Experts of a small language model: 724M tokens.
Below are experts of layer 2 (counted from 0) of a mixture-of-experts language model. Rows are named router (the router's row for the expert) and show model dimensions 0-191. Each number is 500 + 50 x the weight over its row's rms, rounded and kept within 0 to 999. Numbers have three digits each.
After each expert's rows: a language model's description of what the expert responds to. This comes from a sample of Wikipedia text that the model never trained on.

# expert 5
router:541474452535384499516517576484531558490597544548523496413459553491519480464392522446498574433582573530434548568537439490507481489529555410583456522457495487572524557448487451550489504559425516428490471403416499570479549508532439578467533585477429512555442521448537597454543484438518557462537408489556497476471513536549561474508505530521502501534521518480407541568500511484520444580433573530465576509548505413363424511566487533548484490481513538444492475515564507590444488584464546540509503487467555496457370476545555472439480401454550526467492498626512513390501479483472486527
It responds to: Second digit of years and numbers after a leading 2, as in 2001, 2017, 2020, plus middle letters in capital codes like BOARFISH, BUL.

# expert 59
router:544445512588426469540391654550546544498521535517617470504495515459591462492479548471617591426573540502551497596421477554557460469530556490540512488418524488571509537482432436541450483536442541455559529460414563557449547503405443523508526500470483535522521534484542512504480488471542538476507451540479507545542553570579478501561518490516428501462439550529528569521539562500466500558438560438493536477562517444394420541472519589554462486438547454431507585476557475589479558510472463538450453491453496467469417559626490470473606514468552540496497508596484413475518432538457516526
It responds to: Middle pieces of words after prefixes like re, comp, ex, con, such as expel, competitors, extortion, Combat, and the word to.

# expert 37
router:535424474478478473503422491483506587510526506549587460461513483464529518478492583462538567419582647503527590542492493529567502493455518493547487507533499425516551484467380486447427507569461534410444505383485492558516468506417501517470486594485418524550474519539477546396580467557466586530490453511502495486613524582558445486558611507553538456540419534464471572491545521541432484451478527535580493540483477499390519602506532519595435536554491531441496511572534477536517453507429508617507462571507473508404471512473475445458476422540620507478451557522521511457528484528574428501
It responds to: Ending pieces completing words such as beha(ved), collect(ible), Subur(ban), plus adjectives like Public, common, open, and sentence-final periods.

# expert 22
router:548464517505416461601442543526471505511509443515574531510455600468500514434397523465572523436563501488461588553532510530545544531473504399504539478518588464498574583488467436436468513552470611384456539480517445572468511516507457551490556527557458465462512483530534619449581487505551501494465543532512555496573452527527506505490575592488474420465470550538437495555475577510448493570487560560495564514479419517467522645469569568598486596522526561449530508522479460518464466489448540528544521550518496463513442401487516488564475515442444509514389514603516443445522495530531421638
It responds to: Mostly of after a noun (Communes of, versions of, teachings of), plus inner or ending pieces of long words and names, like -ous, -ino, -ed.

# expert 50
router:575440419474518543562472543455560579502563505490540517402522531554550491439508511522450489419616583493489539497527500558467557624469538421571497545484512500573548599543413464564421488518444559438469533401410486536437521500503541462544495546506535481474508531460495490476501456469453580500490479561503601524587505526573529460487614496489458428483411537564471649600431494565440551532488570499558515529496452452402390562514496568545505459561582552462508515491547466496510451542506447618533522479461463528495434474528490477507589508445538504437506494584514474460515492506559537486
It responds to: The first digit 1 or 2 starting years and dates, often after an opening parenthesis or dash, as in (1759, born 1943, (2012.

# expert 16
router:551480423477429456516435541493528555481485466526514496459526502420537500457427562464537546460517562506478534492471470583543577528435500447577471521486505494502474573503408526531503517593437543519514483360442492537539564514508484500446532494593533503510473489553537553454651480517495564563500391494530519463568452599483465536548611573476493482513491509520464575480514447501511452554527616494543510477467483438374444538605566531612504534508557576464534493480609504509500481528455511562467463529458493516489449490610560532455473412493597508482475566594495489390563487477582410548
It responds to: Nouns for creative works and career events after a name or date, such as album, film, band, signed, joined, appointed, plus on and in.

# expert 10
router:515437477531507462525539496542466633573494539508521536488399508512514494514526513419534508482669568446519582539487468527536497519468580406557550605470499464540534489557459477500522478623474512513497471441504478479494534440539449560409459593519452536493539572498485472498580468504454524520565421558537590433591557565538512468520489475508460438508447498481444591542433484500468455562533600510448508572510492452479505482509518476623506537535557546428567579480510507532538463484518479572395438485459510514469418457597504516520461413538528461369538538573537500456474444550573400510
It responds to: Final pieces that complete common words (Habitat, meat, egg, cheap), opening quotes before glosses in etymology lists, and plain nouns like hand, gun.

# expert 9
router:570539464495417472485465556502526533483483536543548461440529520487525549454479610463521487429608550513458557536506496494527466580430441402573473486525539525480528440473462437479441527553469472496553441356430442492460544491449457556459497600561503434484488510534583541398578453542480549566576429503541583489483491574597556429550508574425445509478455458495429576549504526420510462526501584495485534541558491489435504562448494577568455538497434476455584534496540459447462524565455415560538469492500518486539384442523519575495538448531566460428468514484557555394540526490593459501
It responds to: Second syllables of names after Ha, He, Hi (Halo, Hawes, Hiram), the 9 in 19xx years, and "States" in infobox fields.

# expert 53
router:505449443558514389539513551486520564551576570561525519496479575500527512467489557565461535463589556521476598578525499531540539492467505447499537533527526469543553479518483433494472487586434527440522552364450506540434529455524544551425517525562466471474484489514495565480618429477448570482461360575584546447486463619532557448507578531505544477563509459488418582567538515480470560576565558515515511474487506491489516586559477569635445523451546531430503486537598446516431456528462514607516497510531449444540454507571455591502426477472498447454511515520470535450575525468561429495
It responds to: Word pieces after a hyphen or dash in compounds, such as left-side, paper-like, three-tiered, plus digits 9 and 7 in tables.

# expert 57
router:549479425534471495502412537513506642542508510473557407477424532464568413481460564485610463400543585507513574557428499497569589477491512510554511519510568469550555477479372487555440447579466564432498466379381531518459538473428469543452484570524544481479518470494502551506615474514526481531511465523540544474568483636570481470480548551567452490505492520557499532487484438419562483587567537519481461479462441486409444544524512556603463523411530558523562495545547547476505480495516530563451530578491469486483503461540483539508444423523536492416501506508570440433509468520516433576
It responds to: Capital letters and acronym pieces inside abbreviations, initials and names, like RUS, SESKA, DHL, RAF, plus colons after codes.

# expert 4
router:559493414440428450529482554520374544537614477446600457482459577505562433464512602509473500503549551484512555546513443618587482550492539501496436529423517449571553508528456488497494549575495538522532483384454448542477528522461481481463451614558478480557465557547524593407557502531444535575457509535519534479497542623533503456568546534541497448502503534598478543514526530547502552556487536523532503542571476488461466616579589561614429551463567519471571468494572504526555487550520480517512542460502495477536402467593456566483503449493491519440510571520520479389504508532564515528
It responds to: The piece han inside names and words (Mohan, Pontan, secondhand), plus common nouns and verbs after articles, such as released, government, control, Siege.

# expert 35
router:513516388493412457549476555440505563497525542571442505499450600494605455440396538481475519457492530506515539573450423555478511546494557433602456487465495491557491364481485451552471520603438570488458470407454535475480603520475456502460509553507533458550551517494541563413579546589500586476514404487535509501545530538527479465553527521503425443507427543563445520560437572569540472483551521465508507553567453518431495591582550540611444509528551549409575480546518542492518473575527490468449429519455557514459462508615463523410460447516531470457493504493488479428496444451550478547
It responds to: Final letters of capital abbreviations and country codes (SAS, GSM, SVK, UCSC), === section headings, and nouns like village, channel, Case.

# expert 23
router:547449457508434523493490560528432584502514520563522473427516438476599470433509502511521534465542573519539577569408473563545502509481520460466425549469459460529531552463443507527432522600430528446526549336403487544493459493530517455425518504539541463531433526542544528447548447598476524539518462507480549469619514536551553439564599506555454489520455525551434598584528583460527504562420560420497491523580448433442472554524607592624442508515528474515458544534536489541533511529518439526439419509510475545546404453515457564446456425568528564451483468526499563505510507471498499523
It responds to: Content words right after the, a or to, such as travel, decided, sent, armed, aged, and a dollar sign before amounts.

# expert 46
router:582481445532447515520451559504550545563545507509539450461467476434448452527459589501476538454561578563494542542556494592593550475427504469550469542504613467464532602420430480518488505526455593488512514465421485524419497509451545490509464532554463494464565487531500492511556399503514499477505447510532556452545509595488454455525593568562501421421497492442519655476433605452453507457496522474536511507474475472384452615563519575583503492530455539462521468473556505550445506427441432627431520483492495491477401486573439448523502438492465523472470570579562411498500451494554487537
It responds to: Last pieces of names and words, often before a comma, s or table bar, such as Haseeb, Sebastien, Allison, vulnerable, brothel.

# expert 56
router:583446533540444495551541518444483517546503581461509470458463434395536474433520543515554506466511604494509527490444486512619540508532508469571526530444494479546535493568464457507520505498459630411432468416475574490464532480504414576405499545555530429536525510527522556443526505560501513427484361509568601519584514596595480447476517581598443467558513502500477505527512484474437497450552582428519577483482478465467505608529511528542460570488550559478536515577587473593516487450472472648529448465537502467478412454553483506434459485480547449472529544542513509481507419538596498538
It responds to: Full stops and closing ).) ending sentences, plus word ends and verbs before objects, like found, present, occur, son.

# expert 26
router:593408470513463444493492541444459520531510538419525457418485537518608534486512528431502574459585556434549568542463485594540594511438566538556436523443501476513622460531491484534470480537427593450442529446452498512389542468499479420429540499572513561527445534484527547436521474610441521507496425501559592492566462563558466559552535486558432471508535509519508603525444458555500543569508580476491467510526484463493433561452510562672426504504581523528514453562508524551474480469487500508472500463474532564519465517541433504509552462552559539425445558525567550380556504495548471506
It responds to: Name and word starts at the opening of headings, titles or sentences, such as A-ir-craft, Alfred, Jeremy, He, role, adaptation.

# expert 61
router:567483447458443498570422527463572620508487561548598464446539535476459462477457506527475526422520577534477546521488435515601568564500492417544537555465588489517522534455386453562456479577500572514480472410374488559478524520429491542410501455596482531481509515561519538497555391499521472508482462506530565435542476655536515462517634534474513484466516509496526542546464466538525496565471581476471509500490481441385407574590555550521526538450497541439577492545525512547491492468458465590448471543483464500485494484545520552473461405504565513479507557582535448476481479492595479581
It responds to: Commas, pipes, parentheses, semicolons and line breaks following names and places in lists and tables, such as Baton Rouge, LA.

# expert 12
router:492442517565476484506535556435417558512550583503594487410497478452518486516490605444505550482596516521519553571441512585576553562477525460515459578510512506536600569458395446465479487556487557471461472414443532495490479523539476499431543562622504465544527480534514516471631406589467514463468476469547563449482473479494499514477585485594511451451534468468458651548484458531504483455566599532493534529538458460454508589517581591535552525475574505502438517529556484470477465553446488594482466456521499484494397507537427514527485522540553481442481543508502477396467532507528401619
It responds to: Word pieces inside Latin species and chemical names in classification lists, such as -idae, -ensis, Chordata, lactone, plus King and Michael.

# expert 44
router:564500439525367558472503505547495524555519482580543539470493525479581505424527561524533529478525540555474540583506459593566471540452579446506521511457526501543609488532428428486495522554465521517556581394492567603422432584536439525449515553565435460504526502530517481426496434501449542518467462491467570562626501546546473432516551575543515483443393520607441532581554514572498515429442506444469580510469501494440524491466522601556534484465500488424498515515568494505414507549422551590491448505478543468465456526592483514467584442530524501397453527553526438438512475558569501555
It responds to: Mostly the preposition in, plus verbs and nouns in career, media and award contexts, such as listed, featured, miniseries, Representatives.

# expert 34
router:584437476491507436514536551472529575558509494528504427432485510486577440530508570538556576394541616511548543540506504565620550496463511472593403537501492444542487564530436497568497480523425525491463454434512469517446510547469472483402496468599437517497498483551509474472502405552550529544463453473490487497555486468552465398565586599528410438508486490469483590496488590556517550491556555465414621555450471446460463522586515553607472466435499442425448510521557478576516484566463466514486443516478522531444467461578551538513506423446512463434615503480528435450533488495588510518
It responds to: Short pieces that end or continue proper names, especially y and th (Mory, Lucy, Destiny, Thopia, Gujarati), in names, titles and lists.

# expert 55
router:646530508492414467506535569526521546525610526498513491489463552490559456514462579530500609402544569496418577532491487542595517590475474472556485572522573467503585582470506461579469456616455493501547527389410548593415488527446472530479564492535471516561482515409497539446539439526455555497512489508573519542556519536592509503538502524503566497503540466468413497561469515466510493551587561454444499515573560453498477543464550521538435568485455505506559530535501540546426450509459471514485472524466549535480388508588455579515533456459564534383511541604480472486527533522512379478
It responds to: The word the after prepositions such as at the, in the end, plus inner pieces of names like Rod(ri)go, St(ra)sberg.

# expert 21
router:595477489499487431517511515515514521503496563602522459506462587524542448524446613543483487477572544522530525564527511508534510629482551445490522488512521437561528484435497513471450530520504611438523475396456465565505492497413461556407570538562537427457493491487605457516600482490457605533482447548539587452514482593593492494547506574487468460488543503553481609470515513569510535489448550437513520469546456438386489518576578568543501581477517549477570463532559509557482464580484551551428498555435515451547425526601478475423554431562551585438470532553527439479477464545558445494
It responds to: Newlines ending markdown table header, divider and data rows, list items and paragraphs, plus opening parentheses before cast names or notes.

# expert 39
router:607462414497511451581526608494461576474558541556546484476432500460541553473489533503559484445558574488526637491413476536554594529479522512541520503466456438536490567577458461558438492557473525414535548371407477539495481554507518489460520491594461470448509501519553540459554442505477555520468445529609581564503565576618547503530527556527466457515520500550435613508494437554458555524495558454473482542546449494405393596551497495548481548537557477447479533487538523591575488544511500552487477427528498486559497481615519565470471444423493512483528470574524504451496511552509439574
It responds to: First digit of years, dates and table figures, mostly 2 and 3 (2001, 28 April, 2023), plus pieces of rare names like Xperia.

# expert 62
router:570474497554414498489442512494554605467485553487546451471524533437479498519421564476515583427501577490465605605542517540573616537477498424591458513499532445443523532458438462517501502546493597515453527443421491600435580423431559459480456516574492502524504524552538518493591475503504538515481445449507599512533526483549439398545564581464504488429470480546528551487482569523497516513529631533519495553550463451420487593493578567530480476476546579509589509574544570504511458509494504572489476545507524483526474427520537500500420531497507470535483582593568419406450502490578435578
It responds to: Final syllables of personal and place names and common given or family names in lists and tables, such as Birg-it, Jones, Taylor, table pipes.

# expert 27
router:495448446520416456469491545420485566526531489493542549526539487483527429455503602472594512445530655453487597637530485514550534562423536450555549532538524433494551551508419396515442538508417498510494558402408550547423531590531447556416476505478478473518522461540523498515532469479466505504411438525566593485533491543581448460553585521570456523434460540529417494479487493549521421499441536512544499495544469424433473479550549493579500469449577568431504466574576485528472524458478568526431441497513496565543422451550525581467527447495587472475525507517511439438463466539595509498
It responds to: The preposition "in" and similar words like within, across, throughout, often before places or years after "born", "located", or institutions.

# expert 58
router:585463460489466469542418545509467572537512473493537469464504543517576425522475570392548526450581577484509607528459571539551508582546540359574478582413485492495494553465427486541473552567337558541486551443446434530438598538499494458415494555476478474521514513513602612431512449530545443437553422444514520463545496504594474444442551462524502491448460470494481496540463535517501467514475517495498529489517472500485503580460568540588420488523454554502562570539537540509454483543508416523540497475473528431504439514594543544508450423529583494466506453589486490444470452489500454616
It responds to: Inner pieces of words and names just after their first letters, such as Facial, Ocean, Volcano, Leeds, plus heavy, free, liberal.

# expert 17
router:525402492529491415517471521482519556508567500559503479527484476448509501524433553457468523504633558483519538523448497548615459534472507487572445464535544482586615417481443513416444466554442530436483500407529515531455507467489466556478488414552491556545392455504518569411564471522496562533488474537533581479550467589589562451548590469530499502484454546490421580570441614471447447565462573517476495543525508494484484594459452526669464510509520450464475418492534494500474494427529462507516450517525536488453411512556423532521523464489612509430429504530490486423495447515560428568
It responds to: Compass letters E, W, N closing coordinates, infobox field labels such as Species, Occupation, Headquarters, and capitalized word-starts after list dashes.

# expert 52
router:584496401484456466503499469512477555553493502500444443508503513467502509500508550513534591439567563509528546578520511488551500598509552471529507548430457507555508501479443436529495485567427544408538468482510508523445500492525477468426489599540505447545473482488538529497598431506510520538535474569551540488602478605508521478507548520505467461502452483541481613531526618470484571564485574442474457494561468436375450455522567602555461587497493518461483530472503449511542478366484546594419483460450508520470412436629495480517487456506482559443396513541529540404589395614538449541
It responds to: Opening quotation marks before quoted phrases or song titles, and capitalized first pieces of personal names in cast lists and tables (Di, Tre, W).

# expert 40
router:526456502480436565541485575452508513514608532455597548452503480502550517519475588487542542517534592460503529539468509567464469536501551440513558532469549464549589481461459400487421526591459533420496523417478470550501506474475554504465523478547442477531481529516509512415568478457529556510499388532547482556615456555512471531543556541485482429481461561484475684576449604505476538524494552428496555495507472459459458491454585527584411520455526523396549549529542464509503482528459459632406406506485522450481458459604492506442538472512544566407502522488552513382455494526520434512
It responds to: A lone space token, mostly right before a year or number after a colon or preposition (Founded: 1976, In 2012), also before words.

# expert 38
router:556500539537442360522440519428488567520548510468478510511462481542559435491412558543581486523613558542520472469382495503589511551459538510578514442490497482580567561460490489526447454595445497367422530374430465505457544466473490533464457496550492439532498560454558519453540493514423526493460467604525488532525517499524523438536561501479458486545480531545459576548461564541450467471549522442511550428569478453378409501480509472599489635448584507434503585554586466575465489540557558521480433471486509489485475430538481524452489504470558542409502489550474520488542431481544450520
It responds to: Early letters and fragments inside proper names, chemical names and abbreviations, such as P-ho-enix, R-w-anda, P-y-thon, plus hyphens.

# expert 31
router:510489417423485449521496570478481663494546532508609522469450560491514502434504495422578664486546617522515525517485554512551495548488518413576495512480496511565559525611501420490494493590518496427476480417491513477511572539502558545416481539492486488452533481507548528495512505503488591529489362557556562473631509545596522385517540522503481404498430550476448566523532538578464486489536499515561493530469415464435439512550492555508465507515540537387500583531567517504473505452454416481392427577516460482453489462501548523507498536465503453460524533497500543466522442537561488447
It responds to: Relative words and conjunctions opening clauses, such as that, which, who, although, plus mid-word pieces like curr(ic)ulum, qu(al)ity.

# expert 54
router:542436525448414457507528477469440536532520438561515564483491559472538435476506569436483541481583535496453536473484513549599493553456485488558529549432527518517610499535464501464441456528441602493442469367464515515416565429535512576418452491594546495546505537508622558465621479508456572522512417455484581461559452530559601470555544603535470524498433483533511500531488562534461413544514522487476548482524501517413474567568483501600463555456571571516594542541501462506509502437525549521435465462509555514502439467577537511491450487458525517487549531555570487395438472494552382567
It responds to: Pipes and punctuation right after numbers in results and vote tables, such as 43.3 |, 0.15%, plus sentence-initial He, She, They.

# expert 25
router:480405545513419391543525535456462549551537527511532486444483525442544510520442575436514521454606571504523539578452513526526446604509513392581491542519447500559559465551445407490446473560404461474468548383464463576511610459491519453471517486546481539496529498529525565396580534529471477526516392517554488500587465534567528528524556484469506492452457584553442561496508587548512488575572585524501591519451501527456417550498489580631490514533534454387516482483578495495510494445458522553454475547466546460567445534585502558487437452503495436420568530568504526459466506514492472515
It responds to: Nouns in table cells, infobox fields and section titles such as Sub(mission), Chart history, Career history, plus bare spaces after dates.

# expert 24
router:518437504547457420571415584445481501548462513598592515463492488562547479466504539538554539456561580472460545527475486528609611522519544453586478536491563455560521475537478496575444475553459600488455502437433522511405572524510474434487482531537544500493504524481544533470658440433478543468490396524497502482490475606542454468524591494528414430496488555495523528499453552504490448577510611547534507557496426528382492605535529589516492570487548524483523551541582499490513494437433492611437470571538510512578407458525558541444524492527536468531534515580526474434502455538520512557
It responds to: Pipe separators between table cells, especially after country or player names in sports and election tables, plus country names like Sweden, Canada.

# expert 29
router:580503488445432470588434569441530542488503543450566525441466476503500500461460524475535490475492556488502535512453462514517513550527508435539546555453597428496524448482420490524437496570445559439497467383483517524511526522507562456411483476566521460539505534484531536423655432432498565524498424554567479566602454587512511509491617528508502395435462543487482619574492537517487513553520604496469569521544427508459444516473584519604493580453516581450542550579520462494538508519461464638411489559509536430462468419562472558445498485476497529480476542540487455433463524559567469551
It responds to: Standalone space tokens between words, as after commas, first names, genus initials or months: "April 5", "Peters, 1875", "R. raniformis".

# expert 45
router:543506472544496547438386511491485585491473515565501542441517512491575548498475536469614584454623538517477597591507409557519508581467518453532477553533506477445481479528430435528498543519473564479552518442464462526521546511489533551462477443512409524496527526506494491430590436512459551484540395547557566423493479604553508437489509512545476463514529528589453582548390559493470490550430529545470487545508447448413449537490492562601443569541553549409591551520528558507535448603394493564463488544477526509421438491569512498453458473480508499481525553590464526385506520490519413554
It responds to: Prepositions and connectives after verbs or commas: on, from, after, between, until, during, when, as in "aired on", "based on".

# expert 8
router:525507425453471444466500464493496585433533500505536536428495528435530417473429531487490483475537510589548550507514494538534570611453496491616514522438540509514567501455452492432460468623414563449508474399381540513532599472492516536451496576576495498485481467467620602470574495455486560521480446532587517492600463547489487494530586522486475488468492491560437563474499427520528436551508551490576542541473524527341474542572574497555445519489490536493551549582514480551492446545470508639527551540446501467456458464559528452466451498437483532468532565547530473403505483492609437494
It responds to: Word pieces inside foreign-looking names and words, plus section-heading equals signs, table pipes and symbols, as in Zad-ru-ga, Ro-ster, Aftermath ==.

# expert 30
router:609431497490478498515518550500528593552560515467489503424476595425470490499451538442549542410561510494478547495526533533515505533489513413501543549499506503565559459527472447421511479584445479426419492381503472528441478485460490537506564547510483467578461508525604549482586465534429498538531431533452552509571488586506491460560611461506534437488474575521397530498425509512533444462480617498465519551474487465424466502587514578566465518526511525369488479506547512532379452472546523653454434502489481524509451430585458566549491489494477433464542418617488429439535487467515446498
It responds to: Hyphens, equals signs and parentheses in article titles and infobox lines, plus descriptors like politician, footballer, born, Recorded.

# expert 7
router:517492453477399509536398461520551588461520536488559530466517528471445419523459560501504554481494541512458559530491518543521537585429470427517483532483575445463562623469415487465508475560491588463469529471474494512457567472508438538520499538575519520501527484561536564419641472547462594557503425437538549499562457514530467440484597565527506497462475516468499660510487617509504497464524588509560463546536438435428503613480496498569503499488535595460548458528536501481471507539428538639469459479540516434535422490603511517475483518495502507526456592514556431440453511568536448600
It responds to: Final pieces of proper nouns and adjectives, especially place names and -ian/-ia/-shire endings, such as Vené(cia), Barrem(ian), Politic(ian).

# expert 15
router:514475412489536414523466504485403575461518465539447475450477486527573485448444487497498561507532559503483539519468557495485512604470515483535545573523531424502605416525494474529467475551381435434523527398514480559380568511537514520496567511551512441495491467439514499346581522517486509514428379527539497439510561468593536448536558532535398495485464544520525551616449534543517530456465549529503512510530430456451442581452554550606507488516564566460591478488580486468494487535500434572499503500540502486514496447623486570488495490428619496434436479515536479435458513476567473590
It responds to: Markdown table divider rows and "Party" header cells, plus mid-word pieces like tan in Stanley and Stanford, and mar, Al.

# expert 41
router:548443499496399486503427582473525523468539537588532408460504546462516493510420595460501598403573600518465562558534530550549498544500483448571481579447555428548611662459475526457490467521425550475497556418459534606475536489508479498521530552511499532489554540533473532455504450526471559549488444509498508531490454592495458462499572560485477476490424521514498686552439504490474451536512621538517486515466456494425491574453503492624516509437534494453470522512562519512452521542482521515488486488529476531490433458548496445482527510572527586477459547611556459386469503504563461550
It responds to: Last or inner digits of years and figures after earlier digits, such as 2007, 1964, 745,561, plus place endings like chester, bury.

# expert 18
router:537400427452482436477438529511552551551560514472555556418481505467541486502464524437487547436546506473564564586415464565530515488445534471576428529484481509512616532501483465546482475585468487503534544433413487508531494455536440535459515555487499498554528470474530563447612528576459592479480437468550582530570526520507496525564513477495470427460443550557461620626527545572530515489513539471546520512532506491447465613525540508562430519502541562399451575514529490608397571571484444550528431516536528563464439536481492527486548449439601449473514494562437490427470384579539476497
It responds to: Words in wiki section headings and infobox labels, such as History, Career, Reception, See also, In office, Conflicts, plus Thai-script bytes.

# expert 3
router:543493434508412535571436531455499577467522544525515501482518511525526505489434454479459510434591518595446576489416489509578580580512526483604498495463607512503520532493465511552485504547381596451483539491403475534488514436499426470418486489607437495498482526497515533441504502464501539512490444492549567504585512527564469448541590431429463511497439505548498501551446445500497549577511559524520539553574528502387431575561518447555430491483541569502590579509529468480501432470474494639441495522484573424549502533615522537442515422526528493411586524540486541407484456532563467581
It responds to: Short pieces inside foreign place and personal names after syllables like Ra, Mo, Bre (Ras, Mosul, Breslau), plus list commas and "is".

# expert 36
router:568452444462482413470405533558433602537534496600548521495488528500505473508439583502493565458628534513564512491500487508590447577425499428607533481457488528534602597505378495466447493631513507478435486458433505493484528428523576547467427552523485488557447522511495534470586504479515530503515364487498531526613462555504504431550529489517493486489451494559450513552437494490468466531516528487509536446516494528440436509508515496609374489471559546465589573523507488591468504489532543582443488549502517483440439466557433494550533448438513547491506431562520460434441417546514453577
It responds to: Comparative and quantity words in running prose, such as both, than, up, %, million, especially, and mid-word pieces like satisfy, hectic.

# expert 60
router:548533543522396527522427536453453604478489553503485494481424475503436514490446629477591479455525581471471547577493490496561569540413493430515478500418550450560539438499384461448434481545521546402510477375434490566424558490480538537430470483520501470462504561513470533498582452533504488480518473507580559435478516564554534466505560546534449489524503495436502595515458532503526501551547623493531616469508442518475450640554478587531461514420497554485539561568533558510498498487466529563537465466474465529545497432520429509474480420493521527474522547561492475361455487555592411505
It responds to: Semicolons, closing parentheses and pipes ending list items or table cells, plus list-introducing words such as including, include, alongside, respectively.

# expert 6
router:568487571483462495471463554430521648534544499546557472498476559457598443474475506447498550448565610537524496553512421562664555569528539512491493549489480481494551490536390483493469532532483582424525493380492541479464503483504547525474522531539518452527576506480493506395617450492475552491474435443612517468598502612495560484533542548543460426509465495540447614514470599496528528491530515474520513463433429469396437595482524564543416506493563528421453489501547535560490469482476493587399563445508490549471488479500518530458467471494479478412483507539472441426471488533555464474
It responds to: Nouns naming institutions or social domains after adjectives or names, such as School, University, City, political, climate, Geography.

# expert 13
router:528536504461371528537501517503528556423519469550494428479494548487577467528426542437499455551536512557503579520479449549542572627510552346510460495437533480503513567509426549544502494557472581445506499514434500570528560511519475482470526510556505485442566537535579586398551440495557533503527548448541597543487545494517482445497521554523518477435458529562472563555493558495463453473564569529495521554534465476358442494553571506608445506519503619463568551557563515537482473537461533665398481478469599433501418500548479481532481493487517561450504492506553504458494459576563464527
It responds to: Single letters or short pieces inside words, often foreign names in tables, mostly s and i, such as Intu(i)tion, Hito(shi), ta(s)te.

# expert 33
router:615476512445436500528435572531497572522593572484526518471547469545531427496458526438511545390582563484549566497443490488590540624468470516543509479492539445515562484489466510477486505539479564460518477443462517532467518477555509516518475490552554470506499501513532588545611482546501599518501381508546540462573456537537545439522478486580443454465478536561438546494489478463396501560480566412556543477558462465436424598587532567527505616504539527423466560521505499512534526493492424510545421541487482485430480405460453428424462460535458457396444557613468477459514455522598429530
It responds to: Coordinating "and", commas and semicolons in lists, plus mid-word suffix pieces like -ward, -ress, -que, -ug.

# expert 19
router:581518547526472409473521556453473547534565573459533475510470497439496444525473523504508518429600523542465514516503428554549553624426461501533522508555541463519597530473470453486431449532506585470423473387518560497415510455573493511505486504583502419483503472484481520443551459500466544546462373555604576532522498475535551474554565532505421449560439515555472702597445511486457441532579619487470463498463436501487449562554482492566438512534634486484475478538508514554506473522546490579512459504542494548432402419560469505493506502471499531496446481560470444517463473516551446517
It responds to: Individual digits inside numbers, coordinates, percentages, years and vote counts in tables, plus pieces like lands(li)de, hams(tr)ung.

# expert 0
router:525524471443462464536522500507451590551501447514571487500481555453603470460423515503551490456541612574439556476435555569552579535481514469559437469429505511562507576540436420496487482594434589448538508425488563576452479499476561565424446595552429443496481508545542506424489523569418603544430474479509564487522563541556519501532522543524508477559461513597471557552447476498531464496494530529555580526500479481365484488554528471580436562478508475464556545588564452495474442459546453595514491537457542453573463529622473560489455479557543490401506540603550475477468510460545460519
It responds to: Words and digits in election and list tables, such as Candidate, Status, ±%, Swing, Title, plus clause-openers like There, However, reported.

# expert 11
router:615481443559439516553461526502504592580557492545550531422549549546518524443491538438444487415530593449540611547439439570572564576497545454526485467491503495525543444486469408525513523549523553424500470456446542471418477503547500561430506456527412490484541487516483518540560467522464651521530439534589480490574539642582519519562520452526544432510426527525463610580429513502468503546519563554508528546466517426435465591543456497615480510488483493452549508485592515510487533471490456553530410547483532488556470509519517528473547506525490415414536469618492482464500440526508424536
It responds to: Words right after a space that continue a phrase, chiefly later, line, system, further, still, and table pipes, often in music-release articles.

# expert 14
router:602516401458473478549513462492535544483552466573479549418496488488575432571529522477492556525513600610491515551458456595576480627509552494585481521452468520482533535470444435508417529531450533446454463466477492554434586501455555539466406521604498506584532483507507527456574497495491557488468442430534552437471461478498563564524542582498448509490494496505473623574474511529470462519481595460546555553483493417471456566508508524613469502485590553434518546528544432493502467402480535624399502476477482484532418493588423527523468483523504490475524485602515462410486493538607518542
It responds to: Syllables starting or inside non-English names, mostly Slavic, Asian or Cyrillic-context, such as Po, Ka, Na, Rus-so-Turkish, Palang-ka.

# expert 28
router:540474521515493435507492525438502584526551519523542508448548540427533474488530524496553529502526540487498547542455558483567510531488501517556473573471519502570515467496389517497509478473484490449467551407382500477476597511574432509509525468471485476482453485562570530457596419532485597484447399518559577490551444556579501426566547582512485435496440545557452514584454457567554506540504605485471610442505487451373417626562598509603430490484556498497479593573529524475528449557557480574537533473504496485579449495547438548490449401498600504447566461543471520439513477513552435484
It responds to: The infinitive or range to (had to, have to, from 1990 to), plus from, by, with, not, and adverbs such as originally, usually, currently.

# expert 20
router:630446454501458459511539545417506616443546567497496545403474503465603501492442551429548541481576531488496608551511482573549506536427509485586522527446540527567564576532497442532467474566450482365536519419429545568454459469515515542473509554532461457468462550466571482465492467472478598523486429577558587516522571509559554457532517476557489506530420511545431617617443503509468531558470600496507497527511536468370515500470508519545450495460530458448504535550542497545529485490490499613440429511415527485451465488554513513419466500451513572414515517555489502445517497584538440470
It responds to: Single digits beginning numbers in vote tables, scores and counts, as in 6.75 or 27.19, plus a stray final t in tent, Fort.

# expert 1
router:573415547494444463516479555503461596506588539427569466485492549531541542519523586480527473480645513493552506456419467559594534491472580493481522486462527462578623523546415438476433568518391548434473492370527505513416573462517500521428467533514561488501465463504561535460592536546506528461491426602595592479625552498585545509521493548547490487530433503588501613547516512535485524462462514527522536513492419482484489599566528607544513518547571519419507511561508471501441471480500473569464467462470462476532407436572526577511493460452522465504439497547485532494493499471496452522
It responds to: Word pieces after hyphens, colons or parentheses, often in species lists and infoboxes, such as ex-wi(fe), state-own(ed), Ta(en)iopteryx.

# expert 48
router:520492433546508475550532590517397562465507504504531515445541563487504511526527545506552482457599483479451543550516503542507556501412433446541484509453547499494570489432420445511504551575410471523478489380445492604517542467468445555482477472572457521500463480478561521413598481506525471531523403480531583439491498578622572452492575532529471518528468569515474513588519453506466440622453651501491597487518507476377495548525471472589469531534533499475564505549517532465473493536426557569393461464488473490534416445603522520525474435459500491482477558550528472399548492493593428516
It responds to: Prepositions after verbs or names, such as at, by, from, through, with, plus the seconds mark in coordinates.

# expert 49
router:602520539426497462451494538540480574512521489495539555427497483463568516451462532446460590427630606482526536575488431518548483518453506502536511498485536529513548521523478410540384520537494547452506508462527494582425455533483446499451436509539524453519436490516544507468582455479521563558472432452485598416591509654594552439526574571532505422515414486519545653541466495531447484548431560508488632513529459495481538534462550595557426556508506460492518486477552469470433440576496476572451430556497478470508462487536490482429504535540489470479537516565554520474550469468541396536
It responds to: Subject pronouns He, She, It, They opening clauses in biographies, plus the suffix -ship in membership, premiership, sponsorship.

# expert 32
router:508438481518479533499495513451537539591535542521517503461519561451475474434536581438481614502567568523537530563496478585549516516407491396493468489518501434497570532527433424465513537583490540403519553428484502519518547425537431495394531507507513493497494491467505591482556487508441604551479465467501548501601477512495519386498557532533521370492494546451448612581509518535516454563493590533561513552490471442423499592485552549608435540465547502425507512507558512557513520571545499557391476454476432454465429442540519450472453519527521459477437604549566523481441436491581400528
It responds to: Plural endings and plural nouns such as recruit-s, efforts, forces, troops, events, services, plus word-internal pieces like ur-ges, text-ile.

# expert 51
router:497519482531518494493455571466483613478538597475548399459491514444547493460448527459551560454537616500504585600460447523545482517467579439542494499544467435589633554439453426505459472472448457411515496464438418628486521443441540512420589473550452510531519539467489522496538513517468467474501373536559555541529478596576443491515515589522523512501566529597430517522463514458529542549534571536510388539495461458484482529482507591634474473494514487448551489449510466494422484487469482581455491572414466460447465509509511523497514522465583551421503510482523512375533542539541450529
It responds to: Colons ending infobox labels like Coordinates:, Succeeded by:, Awarded by:, plus "by" before them and heading markers.